Below are experts of layer 2 (counted from 0) of a mixture-of-experts language model. Rows are named router (the router's row for the expert), gate (a neuron's input weights, with its number), up (a neuron's input weights, with its number), down (a neuron's output weights, with its number) and show model dimensions 0-127. Each number is 500 + 40 x the weight over its row's rms, rounded and kept within 0 to 999. Numbers have three digits each.
Before each expert's rows: "comes before" lists some tokens at least twice as common just after its tokens as in all text. This comes from a sample of Wikipedia text that the model never trained on. Tokens count by the router's weight.

# expert 6
comes before: ":", " |", " of", " in", " (", "\n\n"
router:444526482435566535579449500472488543566465509535495488497502487445528407505411501424497553554533467549494488486489552509563436536441532579461491500524517497445572436462438492505499521516578446508537490480536528480510526461457459493477491460464520475463536424483449618513484515540475557500476527484550541445505494508514473506434476580503481531530533474546477456480490538490526547517467
gate0:499512502506500474489496570495526502489493472460532442537558546419495509477455553480514475597520526485505461549548560544438456496501560480507484477465589515488484495511536503571519439524495516501439526405544520537550384556557452568437481495527497440500488540553489514453535560476552477463460456517456495514542484517537547475520444559482486467527449570572553448481509481529477476506542
up0:517499478509498445480490459468561507455469537469490491444516518609478465542529432480518473476500441470544463494563459528466538556432539460585539498476537514411476563501469452494409504475516418618482508475540517535543488472511494476498493492531541469527474486362476521483518532466520517493425513444510517474498505501444475512510470507524505522496483520478476482483459520526366503528464
down0:442485499538553552582508475482439522500508474530581450546504477438497474557535508451477431560527485483488586524535550506476549444489539535485469552520482455520517460473509537460513499486486517517497452482581491490530546592473501459518515425426572577454509493494465472482457504454442434496503481583533509532491520485500493465523537489527522458509491446569602531573513489443570469499496
gate1:522398510433505506410501450454561501470470430490582582441471540482512482498467494480530514500524453602503511507515473581550489516538484487476461481527489569516546456485496491558489515598471516489468543463514552489504497484532516445431549569491519494457507530561570485491537457524487530466447494496496485536519394476528456489530453471517532481491468546517490483531530432549533498522596
up1:508556444533570477535422580484531462572528512477504511573460527452476519503434490418469504511578507507452485465551495507453496452507460517531566498455549418446467496491507486466496537479525584537537476492549454524501548539451541502542462455505473526481488487483528510556568550496508475478476569495483448483569432487508527406573501490418501481476473521495525490522529471495579443470441
down1:466486478464409517518495478471475495502506467519549564500530482469501552486434540559506523477498562407553517561513528462449504436503413578477518506450507507401476470511500484525491519472553477488502452488490511467564590452465466515458610481457575491545446505491535405498517530560557506442549528435522482530468491543511508581454474492477478492495496512468472480460446506491503439539507
gate2:495476545504564512562532549530498539522503515481519465550493567508523481501492550533527557566484532582452553550488462490495471505480428514528447495536530512484526562500418517518483458437422462488538439552488510574438491520481539519469586558511540486419532564521484478505495579505479457527543556503450509510449512465493503461487492620491454487494540493505521501492486557483450564450404
up2:443424562529552542534475455566510531469537597505477516516589525425469448477471425485505526478512420541452540466500492542471412492522474533480473547518512489587492499489443499518486447475518460491470435514508540548466485517417506531485473534530466465436548490484474462425444530477496445449458522521446519522495472439543547497494489543476507499537475432480465464512465567504458526481421
down2:497519458526499559467542456477450488476556460495559478538491428450481490489505503500553588520459503519510472423440472443493461444492446415482464469488482490462495453477585467505423513489457426498499557510516504541568533466491493439494476476467501565534564527543576515498470494486498468433509519551480487542444533467485499506517475464464501543446493544579475466463557520407413553541457
gate3:509477451509483499469504529509516585476507544494467542526468506487498423492471485506544402488584444521523550456550540415439526544518474501521570512519423519475487449582485468537495491467574440529466563513473469469530519477445503477518509565486496486457491464518478556505548487467457515426447526456467470517454422520512550536500566489450482533524429460496472488427494471564555559572512
up3:443468520468493525547467443585481527621464489556481480586481479499498546515509461466413411528508514448533468491541480497479455486464477515488474483399474478491553519540422516554526492508490525574519450503468473522500515452474482436479443393484519517514526511450480498468456503521553481464488454466493411488489521526520529512454518534448521461477436466440494503477522540453439564453460
down3:508487473444479509523449535493474466436492556522484528497541529587504573563524470541492449466528534443544513495474470453530499464526413537511475476503517448529420513469477478584504422554481452535494447529445466475554479526546570502500528511537405541481438478549484469532540533534477483552533460506510564455493513533456556558536585474484552498486521538449476522480470569594510509527482
gate4:457573485478480501506533490433504409568522468507426524559442547431491471525470503502460524477475519463515519531512473509481432538520478493511526491455475483492496545472482510507460448474494592531527419485516523522388499566519467486450459525448516419448539502527458426458561461480418595540544503522509478490470504521437534484533511468499540481616505533468465502561528485483493536474462
up4:486497536457504496457408516526488502534551491536488544523473530535502519455486544433441474491470498459527556434528573519554544460525519562524535527520508526450468444500472544453557468571486493518585490566449596521551524396537574489439548465476505433494474444545512485490502498472485550484524439534495489508485461524590463476524502479516560404508497484517463559501498481515471506497579
down4:552506523541506517503496479486496513468473504492456513467489456437416546562489447536542521501515484529499473532483466516457475438426474528527491446535489461516480534506513531552518501515457502501459454453540501500522552476480502549569448532502457549480572462535530502516485411452452492513470532432468484414513566511446526551481455510427437516499492526428507453419511407477569420614497
gate5:516485520566502496564485536451459455453442488543518449475548551541518431553407459483488477553497552498577494525530461463472529553527512524479539565560534471446501485612478537556510518448486502461524454468542515511458494540498497492539511540528512472450445458475475433508457520500477488529441482587498479503458518420545444527458498483407500518534502439478489454444465545462524546535565
up5:481552448513462471502488556489503470478469447483540499532406469487427534596568425522439435458462561485494541511508545569567544523524447492524511468515445564527480492506437500443577561572470473520502523484507514489506555555503545527507561477469509537447490463460601559498510555508483572441557520548509560543436476504463484454508490500461507487469524539505518473516517466486448502484469
down5:487505545507436486439454502501400511500478488540532505450462499528487449551481514495541451526492512475564450469515481382523495490509519428501476547565540484526544490481554570497460487484482553497477518438453446484403457491497478440534461507485477459450424487516467493496536519509581529575486524467546489454555444507545543485408552471459447449443482458515518482573539515472498562481495
gate6:510566486516511520515490511492464440526570507520503534519513573514476451483552451506485454492479513508507597553554495479492494406527483520457424507509509454509510462480481438535536478450556529562527450435546537558519487486498518508443459422523587434479480598481513479519517579428376429484470498494478502453519543467508548527524493519533534453535505515496529490575480437472483472474479
up6:526453454506501429442502537489558444518505456499510547486471558415499468463526564479367514499532485529453521490432462527543449487503459542467423529532472467433499475508460502566491491495499526502469549484518563525511487469446402430499464509445414466485477510468479483540510429545502524530521486491567517501486511533554489475548568505439519538520453545520476433476480475474465553442558
down6:551500447509472485454487536519523509516518566408523475479586468481477503414486435485538506489528510490503485476409555521516551468542523472403443540478492543569522504504536549473498519475477450470486467462511484515459638473538486478488552496588506509551538482524494530518509471389437499548591486488463474514490506475442480523492527527467487470491490496435437505415467534488503542475481
gate7:477498509476496490504515480487501591518564494443542499416537486451576549514415525451505580497504472413480464506544559518515457546422519551560491560508576522488411473433517496530472538511485557455452470505527504537507465535470524529540479499519475440429496526468505487530463464517490480421478516503557568489412487499543478482417526489533492445507519470497500539467545591487505554477527
up7:473488467558462493515557493473500540496471415468556525406483505435544580558464476467499562498487495455572486552508482483501503514441539456449457496524558496429461577477503494487518594520435479481478533483481458528486457586471489507456478527456516547432510484512469513575498455517466502449501552561604564585457483496568485542461551510477502480490502496530499539485522541513457534456488
down7:541442460469464483483467474505488453412466441441492452488477516478469486475475544540496549435496487514523477487503448492500483398530470604441491545519482512472494519505499529458477488515453422496513533520494531464534511547507516538504499534476471539490533553498473462465388482518516525498514464492539519512440429472380467487454498535507482513507514528620452467466505519492628493588486
gate8:487493489556522487521493543517477503547541526546478517430576505469554473511466476586486524469514489484527520502528478553404554509528564543493492586532532496447528446541440548466514505493524466504416423511524528521511489503445514538489460540546491500431482499479585546502475471504528455557544546570471452439520470525538560466467500505535414408527501562565496570523455530541496528456519
up8:483421538443508469482515549556441535493501482504506491514531521480413445382510525472505544587568466478422470521478550481573499546598475533500501545470482460445508465484450513543432513512555445530475497478546456556499529470461482451477498542453482508473458520521447541488521511520508465544542535495524481466450505463488493428398527548467545475549518498484414504484452491555487542530487
down8:571480558539487521440380516500486437579544486491489562454509500469527443501526523454498418515453515455546535492508459568457492471542537487437475475510504449464533529536552528526520436445545449487536472451607503454511544486547458507535486519486527487494445426468526435493504542428553510538558489593488455511522479493557497521481479518541490562444454500474513529478535462470516524542514
gate9:479419455424497515424530512533506583398484443483495566531509550437551458565507455475479434515564505510488522465543514476442442448465497499477554441557463495461504497568457447541559530521455442503509508461541508451541541504530575542520487461461506499443422502452510538517576511491526516475529495513532508450477467492563553462522476496462531472535467512529540450535544491543500445550499
up9:491546517544510452474526435517531488430549540525489504514502439508463497478527527492457425469531499527463477526563480546464450480508533486501456538525471473490430467467563435395544488491516577411506487474497492548534536469549537431489456509496413485534539513437517430460489542539520448573559467491503499576459521502500476481535482451513540526485490533520590381560533486495475500530508
down9:557561436561478508514534502540475478485537480530455429566518480432548462514496512465489517491539555465523469472477555540548531494513524542572559451529543553524526510509478501511472547516492490465498486490543537456497469495478505522515495545486512559604506390520470467501520535508504500431463533400517502434416515568485508458532521512446449554594506517526528449473436458531532569570499
gate10:498465504509550508491496523579527523446452557431409472496517552544437480465571566463474510567474511524519513578577553451486473456519528522467491463537481508478516523538435494510475436498559533521534454474447469456480549467515453506423499536595464551547530466521462481506541545470502444502445513465469512473522539492553551468602522466406489490509511507555441492492496438505491541515493
up10:581455604457439522503495583541527558491459493474536433486542520488561524485505498473518485489479417579492543518497498442513495442471468472470501581490514463541561461549546473504553459469493595520432451516551525486423471472441485538547527491527494546507487482522482486439476511517495581406491554511500551474475499423507490485491523506484496518472556418473466468528539538532505466442496
down10:481532444511446505421463509478507559552564545472566552521527484553500474538376497464580446400516469519515465474462487508539468472468428460515509560477502489471508542502425529501537504514519511578524565512584454534518517529455462565510461563508493520507521475541455547534457482464552531488517487460553482515539598504524480489510484544452525536566530517493526551511513477547485489450446

# expert 2
comes before: " of", ",", ".", " in", " and", " to"
router:471552475563531480475475505549483478481512471480510445472527496373501499509522484570465497466455604494492525471478430550536464563535509515472498452529546537508518496550415527536521480468505521541495534471523479519481458563539489574466446484451455520551558493547483523582487551564593527548493465540507530495408541501475530499407467562529440523453527477529473499454525516501501446473515
gate0:523530438489515521486430444494531533496432513463514408515463476506514484464512504518511563523494547438515522539465456516582477466513518465479510491482558536512498450466493565445542423443479534460492523488466509519532565488567501470433527542499501441461536473504590503511556470513543569577529503502423423478493491498454418470421489502447459479491472442499493453474565514558503450486588
up0:483490602510571475514522524447541545484485478506472501507540481524497490473442489569542493533541492584496471561490448429554559548441485560526538417520515518516542571530523451543466520534546459447534555515550508487471420470534474471518509511524449546491539556505512506517479504549447500486423537440492599520461557467509562496532546517501514483427520571475499540480447518437505500563520
down0:499453497458475455499458442517492495458485536492503520487439578477450485524491488438483410470564536453466474515572473528553504460541460500491455526479540536489482431532500528413496431520483539556459440546513488557463527556481549551502460461509529483572468486479465576488494456491483570583449508532531513530498480472498482495444494431549520470596408452462550499494549498485539520445550
gate1:554514478553511450462497550566525474470486460531356522481485492536507522515503533444474470617596520505486496532585536470469454499547494501511491428400475511510495445490540491583406519472504478553533471468510419502492524480529453497547461479477504550484477506474469553526532491452484489549597487499462471455474524516532520452528510522548516474487510524522568492490459475481472566512466
up1:478468499505484537526465570445487467510508527564512525553521459482518469465490507427480508404545456458562500553516465490470551520476492606500474513485519502498442509494449483553526476554529524523503551487531513460448499497456541499483512510487483451551394491568459440587580501526503447558502506530438480511482499439501496521520516461555594429545531494446482480387535524505563530520487
down1:540455514545463505439527480503532419494461465411549463480532481482501535425560560530518469506535536543548520537506495448504505475476513538539524520453478495488455462533556429520495466486519535540479429425487501406458569450538418483480515430529525495505474488466505507497473472473523483448483466502485484481573426460432520472583517464574475516476417506525404441520520521528451536522499
gate2:510470498508452485458536484453550521457519455418454484515487495434501487499561454498458468476501555450488471501527522477528462458570482502519483487532476490431554476496493571500488405567457534540480475459473580510506529429561411596532472494544466470540507550566540487464544497498447515414451475492461503514473461512426504477472475447538449402476438489481484488584483504547502527501516
up2:562412431469553526533540523570473477528460504479501495488488552443473457494555402525405521505498515539528525581451533418494487513464500502460517522449502502526465472468491499518529457498459462537489491505506517510483421414590495534594489488491511418509497459533552493478521558473479474480436590523500451488466485495488474537508482487520490508511439462504510409474464594511478555461485
down2:575480434485478523454463527499414443487562484419514482515463513499581448531464499490475486446488473481443525499524437543452522545497464546518459513447539464503488483515484518644478482569470488524468524461456505470505501447512492511481523475474464428469508487531497431522565504503513596426515520552474483512480457562450414547518490552561465481500522574538492437516469495512459531509547
gate3:453494421525508526526434530509495498485569511519463462554445509496429502500408521486498448534458475518536555513510551522466453482484519513478448507426474519489543445438428571596493482455543503467503543432491457519535495493478476446452459492456472529420577437457508481463539508465504470581487525508440440435491494454495566530512515545501501531499532464446538563512475542446490566489447
up3:495468418549503485486485466467457488488491538597425466553496458523471484550395551526552499454478478493503429468533491579478448502447552506507509561492459465474510504412513504543434461396545562414498450454473440514488479550502524469573471488494518508468478483485506473495513529493538483542516502520510447528507476473429554496463507531473513517424541485466532510546557550442532570516466
down3:447541572499472401503475459523432538540554476491464544464473590416479533486492471476437530465475531477493540539499453502478521566520505501535525521537516487506507557504544522514526472463575492519498580489577532485556521542490438494482569449535566618537504487467506484504548508487448506478549484513516493482515477481475481553482498577455440546513464518482499563444531524561563586504535
gate4:539469475505527525461533560508505480517498497528457577555561516539519519529471521559560463522498466478505465504495458455527466520515456445478469503445497548489463535495451449606491561475443444440511569499459526450451482450436528513424465544535518418503506464516541472526445511493424469544517498494569494503518443523474534409553494520487515527459537445429471457433556442529473430531480
up4:439471534489582479550454457495491553545504462538574433501467462499496587498475443503502520520517588508566468525554522557489535463485565513463520445477545458499487530515493534475453504502482471522539450556489553518515509545470551531485595519477568500426489479476468480513524499489557557505520589505457507510442494468547467512471516458523610526497465558535532486440452577473576534487504
down4:498488510492508506406596480460432537510465477491532435446546444442501462521447462525495526452504478530582602503544533499472573574481458432482423496513478497478470447491448502475477543516504570475483512470543526486425467453430541522462506535506534525507422563530534592489477451427528450470485528468489511512478530452535446482508497482538485488522487453458472455539533474554533495459485
gate5:548507528553542472453543464462537556415481519451508437566422494490486537547500544501533535464543499486473564445509519549525420501545483468519485490485553514484455517502540460487511461501520534556507466443418502539536509568537505464447466491528497475594531456583580474495495536490471551573560478513525466553472568476487469524508505486513412521498507565463509498493513568505565502412469
up5:509506492471460463537483509504527481448525577507515462453461532518475474464558548460477512505510483486504454485520534542500430423433559425528542482451561458480490444470567552415450464460416496525462475482517504507497493529523541412519445544460455461450488469489521494557529446531546475542475518450544557541519413559535508476514465489565482443549532520459471550544430548442525539493518
down5:510535477499500516480501502494471601559525477446430540556505493456537564531471441548480524527498542510513572554494527568483495533553503557526524523499494476445480568548515533543574546534537525453551562459417465474533522504526499576478540463500576460526444533522453508483444505418459523495529500431469460419415536493476469491568552534456467513436535496480545488470524512476526452510501
gate6:475457524415475514491589575566537577548476568501454430553477467562474532507468496481465529438536483498569498513550419549494449443462573577541483526527524505450459496487510531498539461435491548485497515474435467524563476505467487482489451502582560485520452489490515452438485542470464498514492472476475505460521524475534469491515482469531451548492504499427530516575489498489519571559432
up6:518463467442511517509527509515453505447430526526497463438461494613498534486517502417535489462409540524600503497490436507479474501484566552502524560507512542475465491507492540501575410461451484526447532512490489485464421597495467502466501496526543561522516507473538540463434477485485508487534449536506431553461573463471514503499415516468459470498485431465557496538467458466521497529448
down6:536509534456484565507555579498472485457466499505504488514492532559513528546539493528457509401421488466565445495499494498622415583452566535480524533484531500470515545446470556491472486439509533496494576576504454475534433553498486491479572506555509554519539528468490516493408462554506559510484496502498492496522513537469548445475472442493529520489542494457548569531519514483553445517476
gate7:453556460575506469521503509582502488486579487533478454506507522496495501491437415565527513465492463502425465426432497556509493519530537415514551444511452490490586551538385448551459498533512530474484504482548546498530447515507551510504516474536501489509520530539609530585508483542452566540509537489514530525536538519497533418495531513567518462550504523481466548505527509489481474444509
up7:523473475477471512471444502463526481519464476528527559523506497520454463514592498551458448498520532588552566496537622495474418470449506468589489477473521513490449487516579522522547462487425539507500525500503537562504493534532467508447470521462485449500550521534495500482522551538532389507515539520494480447481430486487401469526520541462523488486498553493567510578467452537525566468483
down7:513432509479499495534510516456476533511461482472534515447451498466502435492491525531458539518540464466497489498532536511481461491473449507437533464490434531503427496444473459443516503493519508441453506457403502484501496560559456528478534440508427515408545541400464525443475488422463576501529514508441432546474539547522515544497510555534413469551464445435487537484443498450456492477562
gate8:510513485540532439514499472448419521525494548540429526524497536520459526473439518504517490546524504529534517517519563564458530523508536538590403528491451428517458580474539513453482510533497483431557542522521509445480549496459463457474492477503472551501501424429465471459566564495446510555502508423486467473574497480504482447538546442508494501500511476442604573489478506476483525544443
up8:413475517471465510535450489477465470469579559456417527485509450485510469485535503486488499459492480488463508475510553440505501485498557557520380476557481428498483442489462445535438452445537470507503456470451451498495450519503404526550520475490483485482531544528451455402521534486520448499460525489518568454556511458562492479526483533502535573507518456504550499618516514506446467478516
down8:500470534524528541490507377477479517513486528512468541538476504506466544507480414523464529533537534519489523499521518496478527493497614493601543488566532477466553517462561548510500514543496461567447493497514435479466473444548495517627513469527389525503511507392510450428540446547471529535508510440522469436506460486501502504471555474506551508498548506491530522503485487505438512538455
gate9:549539514402501538459519558454535537516491486568502489550484436485492481420530475459499458552486427472474541455460521496547475423483513562468518519541460533489546519521505482570553438479461497520497552500557520508497435521541536416473533442483500546505490540567489568524554507495491424458445479489495527594534491449505480489443524470516534503568498509443470546492547400469522460521546
up9:478498582488519512408491461561530424520527486522615521498449507475536509483495559439480472461530517486497551522572514541476493548519476598457529490516462580531560576424466487476489538502476468556510459454508563460491508560472469465500494481519582478500588504439485455490467537492445458486475475485486483475462483608480483473570495499498518498512585516471504490531477451498517455550526
down9:459515426505482525569510457505486425504472542494505528474488481393540468446439532486511606485537535508474499509493487486576469445531473475521533499484531503533524566472423579480523500510498509481444452511483513508498448483485512452473471544456517524396463476505521477486555531520527470547554445510462472470446473493461449444510477491585584393459515491457576523558559500483459517474491
gate10:448516488417499529503532494438485541450501546507454502604489477468485479499508493434541514544577505509451519491569527552542421450502515485540412473546542557474531502423514502435528477508475501490531493530521522525501461481555440560505529491427508555474470536579499498472539491484521539414444508393557492462427533521524479473493551480494511510464422537480493475467515442453555500519544
up10:498519446488537588527468464495494487444499501477437566460484492532508479509585474504514422495524513580393497435498480478498485615534437477479538562494519445437561472515450539485554520433586562466479451480539581531476442473493512497484490521508459457490543545520528481537472501499506478497463490423536539421458459498516495474530554487444541516483459524487529457504485571463549488512510
down10:453490508489474460485510456465499526473482584528486475483576479428526503502556503440511515515465450532456585498541510541426516471470504514497506451465457509541463609503455504496590482558536504544523477559572460461547483489495434554481553456471502551558442482541482488602419450487520550464513458487451460484549485538516522522482506489567524575534527499512450535434471476562525514491484

# expert 4
comes before: "\n\n", " The", " He", " In", "1", " It"
router:490539499511556536527500503532485477568449548489483518501501478483526466519535533505469526466481458569452564481423574546437549523522417423474527444528523506564573465473570503396524588509448560524583450508447526514502537493513503527533427569470469537507489502515525506419502547540512444525489496495529478538432513506523475488524487576509463546485546423531463515526490546488513476466462
gate0:450459500440539503475441503531520523530486401536448494550556557511428617547549453546499536548558533510498541490494527466465465504559508502494433504572482509507450456480491513542493435532473510485506540433485524556573469505530440444423509539552459541457439447520480519524518519531504499527503554504489495556500565530504593491513453482512469551482501467541519563531548499538492484421531
up0:537508543560563413500498529464504496467551563491548537480421478549489398448504562459515541536513470505512490461534570572496480524514560503457611612544549486472484504498523485517519543447503539524537485447533519528497464545508524584502522526493531431416473476544482498552464501461521502572474526476473506485530475486521557465511554505518419521477429514513535505506488573474504488544520
down0:478502539461518476540484479494453479505507500434556510503484516520536508496475467471467486517512534550535513531486454541515574563473566496481621548492502504577459448489503500452619521519496459496524516466498486527456544525498522488549469511546556525498530470458483521562381608426487457536534514420483466503531526505534513530493528518601499491517558459545422511569542473484534498482544
gate1:512521562459539489509529451551476554457462426490472488574547540445463522511518468524522550530498469569515550531525546498526521536482434478455537581536484532453526515483450521514467547458531538520491480479515541447559478593533540470523514479560453482462440568532531520548578470419436455486559525543525528546507453521506514420484512398514500524487475523509557499427555470512516539524533
up1:507493376506503526496495509546483491542464485495534484500565506486528465489493525490488512522513453442486453548522610594445473472484457517562462476493488464573491482498462538493490449472404541506497469532508426499494525414476467504523455481412487470459485544528478553442499505542425463469468493576500603469494574456472502530476491550563557455497508512478494525520497544529488409477481
down1:510518470524523522549421488463443509461519493491502488497500514568509497469482545536487536470552485431532439569495507510524467514423527525538469510466526486612461464481471540506479428458561488560551501456537552453461534484449479512475456518488437472495446492497497486475482519517532517502453498472528524424518589548455491507460542528528405497463528586552480504491614563538449409495514
gate2:435510515574490483512513458496432518558461464462507487509484506446581595569451526463479529570507500508515572504583455524484507467576451436492591485465435575519533549467534470467434514466451555437429467503469555506505450544502532383526449507507525525465529490498496488477474527505533481517509491525496481530462550456487464497535466554521517544479461479529498537528506482530525460426547
up2:484453488555521426447395533508562518499561453422515413494538474481468524545489457515443468541481548494453543479493495515514427462506514495569540478450568528479514531503618495453446468536497516486504461478609513530524470508516528471442503507510502438500507535439502437459445560523502514510576486504517537484424509466454483498480526484518528464497536531466499521489560567423474515463543
down2:519488498518533509594513513551534567504452565491569452457526498546509495472517457534433575419479456527403502479548442505525558509506491552495543465537553500501473558456547495529484524508513529520454478475566532485488456512443472468440491479478507473489471555537458619545504519447460585550462433498503547465529553472512492466520515514481526455535566528534551543525545553490557552512483
gate3:500493530497487592432515515458519561527454473427462564523524460532515499417480521536485502500499571414509504491515484572521461536475523573447451465539522543524484529524517547470505432493538432470503482567534532520491501473463454558531485428504481558447521492431498506486556422417519470543518479505540565458483536519553500454391460451429504524515510464482507557496510508552460498457499
up3:476502538458504499450503486481555418572594504453494502458484533519488529560484514519585516468459436534559509498484487539459468456428522572460503524550478543534497506468544458514493418477474499488497536556462549476475483526497501460491482423486466482504533481479521482561439553414483445512473427560488487547500467433486445483484489515493527449546471551477444619478562423495506485486537
down3:538507572471467484475506541585508442407475534475460497493435506475519498524512485531486498477505510536457545467474476528496560497538421440445472535501496461492556490473501479486473511531509466506488426483496532492486502448502466454556481579542473513469531517473557462485565506439444490489485407462512555538430480492504529448473526478508531487601550503587459491382428490556457461514426
gate4:494458506494472511469595580518504498480522426465463484479504507438464570529532547515516545516506440494546486481525483441530527531529491529420508541529445499460463424486472543529394460477520482572432457549566621500474521542512514463498471457473453572515541529510521516512499504479476465548449433483514451491553438488461443434528557499503486476478472467546441567525526478490448482519502
up4:496536488450467435514494451451516508503543475525484465482512448394472410490544458516504420520528582526483489465495532524476514466513501470458452548503477532542510529523460507480552531578487539506516506540435498501488544432533511547505532520499480527491500492575510596521571416654477515478493495513474497541498459515530510499389464487434496514497550501529504526520529539456478492498590
down4:466499461540533472445457529486520380526519479517490451525483503455488560519454492448503530493472514507563597518567494479600456495505478478406447491533523535477479502514459502548443467457505475489449530554606507476472491513520550560503503554506419542490445469461512509480516517485475530554460554478504484537514526519517588503432553451492493486451467479456429500525553515576536527539551
gate5:485471541461532480478508524579566522510575518529473474508495527435517559449413482540425563455496520493550518476472466445527498461517463410474527568559521505499468395562470553507535496565479482464484440487529472490506427499480444458461542526492468481511556475563509463515469469509489484477468533452442492503447541432555546592547470492547490527537461519461487535500523557491486433487548
up5:491522489497463576502578421433465487427440498448570542509495507549500432546515512462507483576492503510503525545539554483471566490475472574553450473461549499493470538531525470514478514495501522517565524512462494503531541473564534477517437479508476408502501502484487488547548483545589486550505524551480530472537521585415447457483476584588526491460556477532551509491550509550482484453514
down5:555512492520528456482506555471448452492432522518522480458577536497481486490489493565481473460459418419584487505430514520516442513520482474486454448528490510585509407487511595456512445519521505457556479517521512551470512502468519519491533457489451525469463494514487469458385471491459574509455464572489559544516514477538568487465464461489470567452487450502498535548555465514539549443508
gate6:504512473491447443481561511480547575462447478462490568453483478476501521513594455549464452506527563474468466491515480478535566508460488476529527495487526512526439493510515466484502518513411525417489518487510484454447572510544519448550481500526454471446512545496421551551592505516427573438538499491442441434483454523401525548521475504495451539506554518553530554478489480516474493467447
up6:520483507534535534481451493483515492514474604465492463504508476466553471524486503495523464510506503536533510489516546562526488445492520487511436509515581458425489473497458441500469514462466423512514569530414526547492491497457385519373499526464476411524452475526418479521478530432487453486518439452562441529452494498576446513540500526474503540513535505415517561467466460513496472524508
down6:532467450501600508435489419389463461486533501491496530521491434462482550496467434508498483488432468477514457501486481555509451466535484461518506558519438448496495547417549554488515475534510482540477462472466488486476462467504510591501550529428547501548528399490475501516563493482470453506572499439488552520448472574549487489465498513518506522474434577557500494454436533527470472471505
gate7:482523514412524567527481565533446514459521497447605635497472541503467518500527515446556507493479482537545571511528497485598462520454490453472514479560481547552544439519495462539443473512516497440480463527528496476481507503502499511493596501522497517483513459496499472493517445517424492491464569506466448502506488521512442463490526506494518478532459490540394508471494389557486429527522
up7:458492448599525531526524464457510421528538444552462455502510472572440546444549514499465506461536552421494467495501482548515491579535462537532486486457559504458502523479441508462483521460531445507488561462493479508483511577455527508550393494377536515488530520457514550484550514456518498509482464501536471482492516497449535441545535449457450504475534493462531438482471562498484451486577
down7:516498466473465487521535488523541484430446458523511535553507533443528464487532550495445465522491548418556483439454411518473523412615471518532504531508451511524545497558524504482524499531480520525450532495476544457491564522494451475535499527507482454503493480467525454520548469526480584469419525398530495477441468464469423537567528489451529509536552453494475474427457485533509432524558
gate8:454497525468516548496570509513538480537488499477476530536535492441485564570524555505472509498498442474440448499500537515528442494556422513485517501503472474553464488520512471536493494434498549497498516535482440487456386492498537440526482432558382575520531435579426451485498462455543472518542541487536482602514485515512515461514486496550516529499545462554475537456471522543466465418543
up8:495453526442558487555505499449505523530486490588481475482523528581478470428497512482524619456467514491525587539493455523547505484439493572431463491594533472454526492520482516483486484522480496510548446486427505462495512480474432532568496536493543496497501485455453446575487542466475498444561562542472615445469534484488489510519441489429521440486489477480495498503547567516480537506524
down8:500404493445513555466472485515493562538519452486614560437507449516478529560520479516487526515529528476584523595536375478513538512520471521577525455469538511468493490443432465482449478558507508500473506531486484533498508509474514494494526502442481464528478461482519539451565496516483507511573429446484428531498479556547476421468568485524499495416462499524524424467499479516488486517534
gate9:441486509497483407482517494534462538522487527489515488505496467523514525587470467408547483539556478404515518525569486494478489514537437540525474507433479531474490510479502520490450531404543525546468431530478494470615479441522475518545443532433518519459470469570508548509498485585473540529482529550541517519491512453454485502533488512491546522546544475500543473562561459519507509469375
up9:505543444445538488480523533468545472494494475547534505537477451484546528480450478509562466602525501570527563479511495511534452551462485586465514547489443641529477503456526484483455503478464538496524485519516495483523536448525481497573457477504521472451494546457433481498535446511518470485495485536584487452540420527480482462416405520459515528489457389504524469494523537543517521497462
down9:525460394523474509467470521503537500541494518513484478511492510547490470464531490509541519537463524594484559532510556530437458490543555517457474439493490529469584545492528514574538495402489455480550452523433457514445544518523503464551570534453491489480520526489462484533510471425518486536472534492586467521434452457565519509494417503512571516492448466558507443464496576496481504415472
gate10:494458436471487499443471559585482489546461415431507567497538490556464538445451511484531462565477422500518543540457468481537505518504509520470428476484513512421508464493432474520515527547495482591529482481467462483433494435446500522475541498428565450498524525493498591524547488544527520417514547482533523516466467463547490523528465439438524487551507518450486539488504528499504479520603
up10:514498487495521435515483454503516482534495506429424507498511504436555490591568523557499524511470487565533522465565483501505493480454476458559477536539535519516453555541602530502504526501487583549472486529544573528494510529604473488522477568563535505543524484468486426452462511536534469460538438494548493464453516487465498453431476534568506505508536462484555433545472472530453493435427
down10:523520531574495427477530449483567523535517519551469504494458523516490473472560530514535495460499570549525443479506527472471470561508528490480565573521529496421396477511492459517519475480596546484522521520475500465498561425418502533495462562554492493518507542420491504465463531466443486518516450485503535425514604495510439513431431473531497491495447540503555523495471436570489534514525